From a checkpoint of a small mixture-of-experts model trained on Wikipedia: 64 experts in each of 15 layers, 7658 steps.
Below are experts of layer 5 (counted from 0) of a mixture-of-experts language model. Rows are named router (the router's row for the expert) and show model dimensions 128-255. Each number is 128 + 24 x the weight over its row's rms, rounded and kept within 0 to 255.
After each expert's rows: a language model's description of what the expert responds to. This comes from a sample of Wikipedia text that the model never trained on.

# expert 49
router [166 141 130 139 142 146 124 131 156 123  95  83 109  77 115 115 155 106 114 111 130 143 100 138 140 141 129  98 163 143 144 163 142 115 112 121  96  72 110 157 118 124  82 195 126 118 100 168  91 164 159 138 120 124 123 121  99 134 145 127 165 138 161 132 107  99 161 112 113 168 176 107 164 124  96  91 119 131 119 158 112 112 110 161 136 114 131 112  79 128 156 160  99 155 122 166 108 125 142 132 135 114 112 141 117 187 125 138 115 139 127 153 115  87 134 131 121 116 155 113 107 116 145 163 115 181 135 107]
What it handles: Infobox field labels. Field labels at the start of infobox lines before a colon, such as Height, Died, Born, Coordinates, Genre, Occupation, Website.

# expert 16
router [154 108 122 144 119 149 136  97 171 116 107  77 118 113  95 116 117 123 100  94 135 127  77 137 132 107 112  87 138 133 164 142 130 124 101 127 110  62 131 144 185 105 119 138 137 132 158 136 111 110  98 128 123  89  85 151 109 119 121 110 127 126 104 128 118  79 141 165  92 151 138 120 121  97 100 145 128 137 105 139 137 141 107 115 119 114 142  88 126 109 109 131 135 145  81  96 153 111 129 105 154 105 146 133 139 104 112 157  96 113 159 145 117 140 138 149 110 119 123 131 131 120 147 151 104 205 129 119]
What it handles: Zero in years. Second digit of four-digit years after a leading 2, as in 2000–2004 or 2018, plus scattered nouns like series, project, award.

# expert 36
router [130 140 130 140 131 152 103 127 112 101 108  71 133 133 112  84 136 128  94 130 140 148 146 133 142 151  95 123 159 129 127 167 136 151 116 164 140 134 134  99 115 112 119 161 141 138 114 170 146 149  96  92 136  87 133 100 140 101 112 117 121 106 165 141 128 103 120 152 104 137 151 131 110 123 101  90 156  96  94 140 107 142 103 172 164 145 153 140 139 113 114 160 106 126 126 130 105  71 126 104 117 130 157  92 151 133 136 155  92  89 111 149 129 107 156 151 104 124 112  97 141 105 154 137 147 123 157 120]
What it handles: Closing brackets, equals signs. Closing parentheses, equals signs and heading markers in formulas, code, tables and lists, plus place nouns like Road, River, School, km.

# expert 58
router [173 144 164 138 143 139  94 128 124 113 103  82 123  83 137 103 148 141 148 104 136 143 128 114 117 143 113 128 135 105 119 149 119 139 126 143 132 124 148  76 145 133 116 150 161 124 104 156 150  99 140 136 134 106 152 106 160 118 141 136  71 118 157 129 115 121 106 127 102 132 128 120 156 125 135 124 134 108  91 133 114 144 108 160 126 145 176 117 112 101 152 113 122 127 111 142 125  62 116 114 122  71 107 110 114 127  91 146 120  75 177 155 125 141 126 141 105 101  91 113 180 146 152 163  63 125 162 136]
What it handles: Biography opening verb. The is or was right after a birth–death parenthesis in biography first sentences, plus month names and year digits in dates.

# expert 5
router [161 130 120 150 140 152 160 117 125  90 126 106 112  79 129 107 163 132 124  97 161 123 127 145 145 138 117 107 139 119 144 116 125 143 129 146 142 106 116 131 141 125 135 183 147 121 112 192 121 146  94 121 107  83 117 136  88 141 153 150 121 127 135 153 105 116 128 133 126 189 161 104 129  75  93 113 156 130 122 145 167 151  91 133 112 138 127 124 134 108 135 141 125 126  92 108 119 146 156 126 150 105 127  79 107 129 134 129  90 108 139 156 125 127 139 135 119 150 124 143 146 102 147 154 128 156 164  77]
What it handles: Space before numbers/words. Standalone space tokens, mostly before a number or new word after pipes, commas or prepositions, plus hyphens in compounds like Non-album.

# expert 43
router [151 168 119 170 132 158 115 122 122 117 120  93 143  98 111  97 121 123 139  86 148 121 126 115 122 109 108 102 122 134 120 167 123 140  88 117 125  88  98 113 106  99  95 146 145 171 118 195 123 139 134 116 106 121 149 112 118 134 140 137 125 108 143 112 100 104 136 143 119 135 168 118 143 129  87 129 160 143  97 135 146 139 120 137 126 119 126 133 157 125 136 122 135 141 141 130 179  87  91 146 139 123 125 100 102 131 123 155 114 138 157 144 138  94 167 142 108 127 154 101 135 109 111 123 102 137 164 131]
What it handles: Name endings. Final pieces of personal and place names after a capital initial, such as Bern-d, Ger-d-t, Kur-d, Han-o-i, plus common names like Thomas, Smith.

# expert 6
router [118 112  90 119 140 159 111 137 136 109 139  89  89 127  98 128 162 169 149 111 145 128 142 141 178 151  93 109 131 122 135  96 137 121 107 102  82 115 137 168 177 113 126 156 131 163  81 181 102 121 150 126  90 125 136 134 121 137 118 152 130 146 140 145 143  76 161 130 120 144 120 119 132 122 116 127 134 103 111 133 111 110 152 128 151 107 149 123 125 105 126 140 137 119  99 135 155  92 140  95 113 145 143 116 132 139 147 153  77 127 119 137 136 136 132 151  84  90 165 126 138 156 142 145  89 195 144 100]
What it handles: Name pieces, table cells. Second pieces of foreign names (Antoine, Leopold, Anti-), plus spaces, periods, pipes and digits inside tables; also This, According, La.

# expert 29
router [174 124 140 170 149 165  91 147 122 115  93  97 142 109 121 127 134 129 100  48 143 167 127 124 158 140 126 138 119  94 161 123 173 138  77 112 122 142 127  86 153  90 106 168 109 120 112 160 133 124 124  94 119 107 132 106 135  87 151 117 129 109 146 152 119 111 142 129 113 143 149 108 117 128 113 135 121  82 112 116 124 132 146 121 111  98 151 131 142  83 138 105  84  95  95 120 123 110  99 141 135 136 129  67 111 157 129 145 123 100 127 175 142 121 116 125 112 137 140  95 121  91 104 114  95 170 145 136]
What it handles: Name-internal pieces. Later word pieces inside personal and foreign names, such as Al-on, You-ng, Li-u, Gu-ine-an, plus long table separator runs.

# expert 57
router [157 110 120 122 120 139 130 124 134  90 120  66  96 132 111  78 159 120 111 141 139 139 106 145 146 106 109 158 144 161 119 137  98 161 116 150 100 104 157 110 159 117 145 147 155  95 118 135 118 146  99  94 119 104 130 132 118 123 137  78 103 109 152 120 109 104 139 179  69 139 132 127 107 109  91 119 142 142 116 152 157 132 126 127  84 133 126 123 105 111 131 118 143 122  93 117 140 103 126 107 140  92  94 117 153  77 111 119 115  98 158 155 101 115 117 132 100 101 152 131 178 123 118 134 120 138 156  69]
What it handles: Section headers and quotes. Wikipedia heading markers (==, ===, ====) closing or opening section titles, plus opening quotation marks and apostrophes before quoted names.

# expert 51
router [135 119 137 144 136 131 136 127 124 136 105  84 124  87 113  91 107 144 102 142 162 125 121 183 123 167 124 114 159 130 139 155 134 109 132 149 129  74 146 142 146 110  94 156 139 134 143 163 120 141 142 107 116  92  90 114 120 142 125 104 103  99 139 155 120 107 139 138 123 181 111 130 129 110 133  97 119  90  80 153 127 102  87 162 134 152 144 134 131 117 133 163 136 131 142 150 114 128 139  99 148 123 113 102 156 127 137 183  76  95 145 145 151 123 145 141 133 142 116 138 122 120 164 157 119 155 128 124]
What it handles: Name syllables after capitals. Syllable pieces in foreign or compound proper names, often capitalized starts like Bal, Su, Bri or inner pieces like be, de, chen.

# expert 28
router [166 131 123 124 134 113 115 139 159  84 136  88 122 109 140 142 144 109 135 158 140 173  86 126 108 122 151  93 158 123 117 134 165 134  84 158  91 106 132 140 159 145 123 129 129 143 108 136 117 130 143 129 115 129  98 124  92 128 153 125 155 115 166 106 103  67 145 137  73 170 160 107 152 126 139 138 158 127 138 134 132  98 139  99 110 120 161  97 100 131 105 122 139 102  99 128 116 110 148  92 152 110 126 105 153 136 124 138  86 107 149 134 112 127 145 131 106  90 112 150 138 121 152 157 111 149 125 100]
What it handles: Pronouns and word prefixes. Subject pronouns he, she, He and word-initial prefixes or fragments like un, dis, ex, con, co-he-sion, un-hap-py.

# expert 62
router [145 153 114 133 121 153 108 128 122  86 119 107 106  74 122  95 160 104 148 139 166 159  91 163 161 147 135 107 138 143 123 144 161 119 130 161 131 121 127 101 161 127 110 156 140 128 115 172 113 115 131 119 127 103 108  88 117 107 143 136  98 101 148 157 113 110 105 158 149 148 155 110 133 139 134  99 147 100 122 134 149 124 122 117 132 147 135 139  98  97 129 133 119 152  97 117 142 114 171 113 136 141 152 103 117 116  73 157  87 108 117 134 167 109 135 116 126 121 132 122 126 116 131 138 111 158 163 123]
What it handles: Capital initials of names. Capital letters or first pieces opening proper names, often after |, colon or comma, such as S|tephen, J|enkins, St, Mac, US|S.

# expert 54
router [163 124  87 130 153 141 128 123 113  99 115 104 109  69 114 100 131 136 126 117 117 144 117 150 122 150 135 110 124 103 123 137 130 131 116 118  92 127 116 126 165  90 115 149 122 153 137 156  97 157 108 111  89 123  98  91 107 101 113 146 110 180 160 129 117  88 124 121 111 134 153  95 114 124 110 127 121  94 110 140 132 101 109 124 106 138 135 123 122  66 115 157  96 164 128 151 121  41 114 113 128 122 144 135 110 167 119 152  77  88 183 129 122 101 146 146  96 110 127 119 129 132 139 139 119 140 158 127]
What it handles: First pieces of names. Capitalized first pieces of surnames, given names and place names after a first name or comma, such as Nurijanyan, Purcell, Winans, João.

# expert 15
router [122  84 125 139 152  85 104 126 129 112 126  91 129 122 117 112 131 154 108 136 149 118 117 142 126 105  78  79 111 119 154 138 152 131 132 176 106  97 123 134 151  99 134 181 127 133 120 146 105 161 128 124 119 104 128 119 140 102 157 126 112 111 142 130 139 109 157 133 118 195 138 110 151  88 116 120 104 143  90 169 140 133 102 153  93 132 158 130 113 107 174 166 125 126  93 138 139 114 151 110 107 106 140  97 135 136 120 158 123 120 131 133 120 120 122 133 108 163 121  80 145  87 175 143  90 151 140 129]
What it handles: Sentence-final periods. Periods, and the quotes or parentheses that close a sentence, ending sentences before a line break or a new capitalized sentence; also some name pieces.

# expert 10
router [182 161 125 108 171 173 113 124 159 125 142  87 111  83 143 148 167 116 168 128 152 113 133 147 126 134 157 118 140 122 125 145 128 113 109 152 119 119 136 147 138 120 114 183 149 155 110 137 107 162 130 120 107  96 125 135 118 136 164 140 133 160 160 147 104  98 135 113  97 175 144 120 169 126  97 104 147 116 119 180 121 142 144 148 127  94 146 145 130 120 128 169 116 125 104 147 155 109 145 121 185 137 124 116 108 100 100 141  80 111 133 137 125 114  99 164 109 129 115 131 141  99 126 134 125 152 157 145]
What it handles: Word-start fragments, ordinals. Early pieces of split words like Ar-d-ent, In-do, hyp-othetical, plus ordinal words first, second, third before place or round.

# expert 11
router [136 106 144 121 155 151 143 124 130 119 130  87 128 111 140 109 131 115 118 114 138 164 138 149 165 136 158  97 155 100 137 155 137 144 130 156 103 110 132  91 132 106 106 136 174 119 135 174 129 144 134 142 149  97  98 135 118 100 172 107 121 138 141 127  86  93 154 142  91 200 114 101 144 121 124  71 173 119 122 162  95 153 130 137 143 136 153 118 103 117 125 103 122 143 139 124 117 146 150 115 145 138 112 120 121 124 104 169 135 106 117 133 148 148 111 117  64 114 113  72 113 119 130 157 126 180 169 139]
What it handles: Table cell pipes. Pipe separators in sports and results tables after numbers or dashes, plus semicolons and occasional mid-name word pieces like S-and-ler.

# expert 55
router [160 148  86 137 111 134 117 140 131  82 124  99 120 120 139 144 129 138 131 134 132 135 128 140 155 158 114 120 148 108 104 144 138 149  93 122 149 123 104 122 131 124 105 178 158 122 112 161 127 118 132 103 124  77 114 136 124 115 151 104 140 156 139 162 112 110 136 129  96 161 120 112 147  77  94 134 106 111 119 136 129 135  99 144 147 142 132 155  97  87 126 162 136 102  87 145 125 101 125  82 160  83 110 130 101 153 141 169 135  99 129 195 141  96 105 142 125 167 136 121 108 116 124 168 120 202 142  96]
What it handles: Commas and connectives. Commas, conjunctions and prepositions linking list items or phrases, such as with, as in "such as" and "as well as", including, and.

# expert 38
router [137 140 116 141 158 126  97 136 132 128  76  76 147 100 133 120 163 155  93 117 136 122  82 149 142 117 112 107 132 142 130 138 123 162 101 113 140 102 118 103 125 119 131 162 146 158  85 173 107 126 121 130 151  85 131  87  66  98 129  97 133 151 120 141  95  91 149 140  95 172 158 156 107 150 131 117 124 114 106 114 114 180 123 130 150 106 163 125 104  99 141 133 140 132 101 103 157 110 115 146 128  92 136  75 127 138 132 132 115 106 160 157 152 123 120 150 115 108 127 119 110 116 136 162 105 135 169 114]
What it handles: Infinitive to. The word to before verbs after helping, reported, leaving, and prepositional to, into; also be, been, must, and digits in tables.

# expert 53
router [137 126 122 124 100 102 108 155 123 101 101  77  80  72 103  84 123 124 115 133 151 108 136 146 123 152 115 131 159 130 145 154 127 145 117 144 146 106 128 123 115  77 110 127 110 148  86 163 147 115 126 137 160 109 132 101 101 136 153  96 114 123 142 167 131 106 153 147 100 159 148 146 114  96 124 119 127 138 100 151  95 117 134 177 131 154 153 125 120 125 147 164 108 123 120  98 123 107 143 140 112 138 109  98  89 115 142 129 145 128 156 154 139 130 160 135 121 150 122  98 151 129 135 151 138 147 173 136]
What it handles: Place-name endings, sport terms. Final pieces of place and personal names (Trinid-ad, Pad-uk-ah, Galínde-z), plus sports terms like Cup, Prix, kg, medalist, and prime marks.

# expert 47
router [152 134 150 151 147 156 122 146 144  85 101 100 146 121 121 102 154 109 108  88 141 128 118 139 186 151 132 119 163 124 156 102  95 114  97 135 101 114 152 147 120 101 125 158 112 132  79 175 122 133 129 114 133 106 122 104 148 132 156 110 117 137 152 107 112 104 149 136 105 187 162 140 163 141 128 106 174  79 107 184 145 100 119 147 142 111 139 152  66 127 128 148  88 115 111 168 139 139 123 152 141 125 143  98 115 154  74 152 114 112 148 141 130 125 148 141 132 125 134 132 178 127 143 148 105 143 133  84]
What it handles: Words after the. Nouns, adjectives and word endings right after the or its, like founding, main, largest, eastern, early, the arena.

# expert 59
router [163 149 142 137 105  90 135 175  95  76 115  69 133 146 141 122 126 136 108 159 122 115 133 120 123 141 116 135 129 123 110 132 127 157 109 141 144 119 149 116 117 113 140 152 171 131 133 185 125 139  91 153 143 132  96 147 128 110 163 153 130 111 111 144 139  86 135 137  84 180 118 149 157 123 161 116 131 135  83 112 135 139  90 162 130 121 159 130 125 109 123 125  83 137 108 144 115 123 156 130 119  76 112 116 150  87  97 120 150 138  92 154 144 159 122 162  91 116 105  90 135 161 120 131 113 160 177 107]
What it handles: Interior word pieces. Pieces like in, en, er inside long technical or scientific words (creat-in-ine, abdom-en, amphitheat-er), plus in, the, between and heading marks.

# expert 41
router [169 154  97 125 152 135 133 134 111 132 150  58 124 107 125 142 143 148 128 103 130 167 152 124 131 188 138 129 119 132 106 146  92 143  90 137 133 127 144 145 154 137 111 143 152 174 126 153 102 124 114 159 145  99 159 146 109 123 154 156 120 129 128 132  93  93 180 137  80 145 166  88 135 137 115 116  99 154  88 146 112 164  95 135 141 102 158 123 122 112 146 126 147 114 140 106 120  93 135  94 145  94 124  98 150 124 110 122 115 125 147 178 152 102 151 115 110 134 110 161  99 144 140 131 135 159 130  83]
What it handles: Mid-word suffix pieces. Continuation pieces inside common words after prefixes like dis, com or as (dis-ad-vantaged, un-ify-ing, com-fort), plus however and with.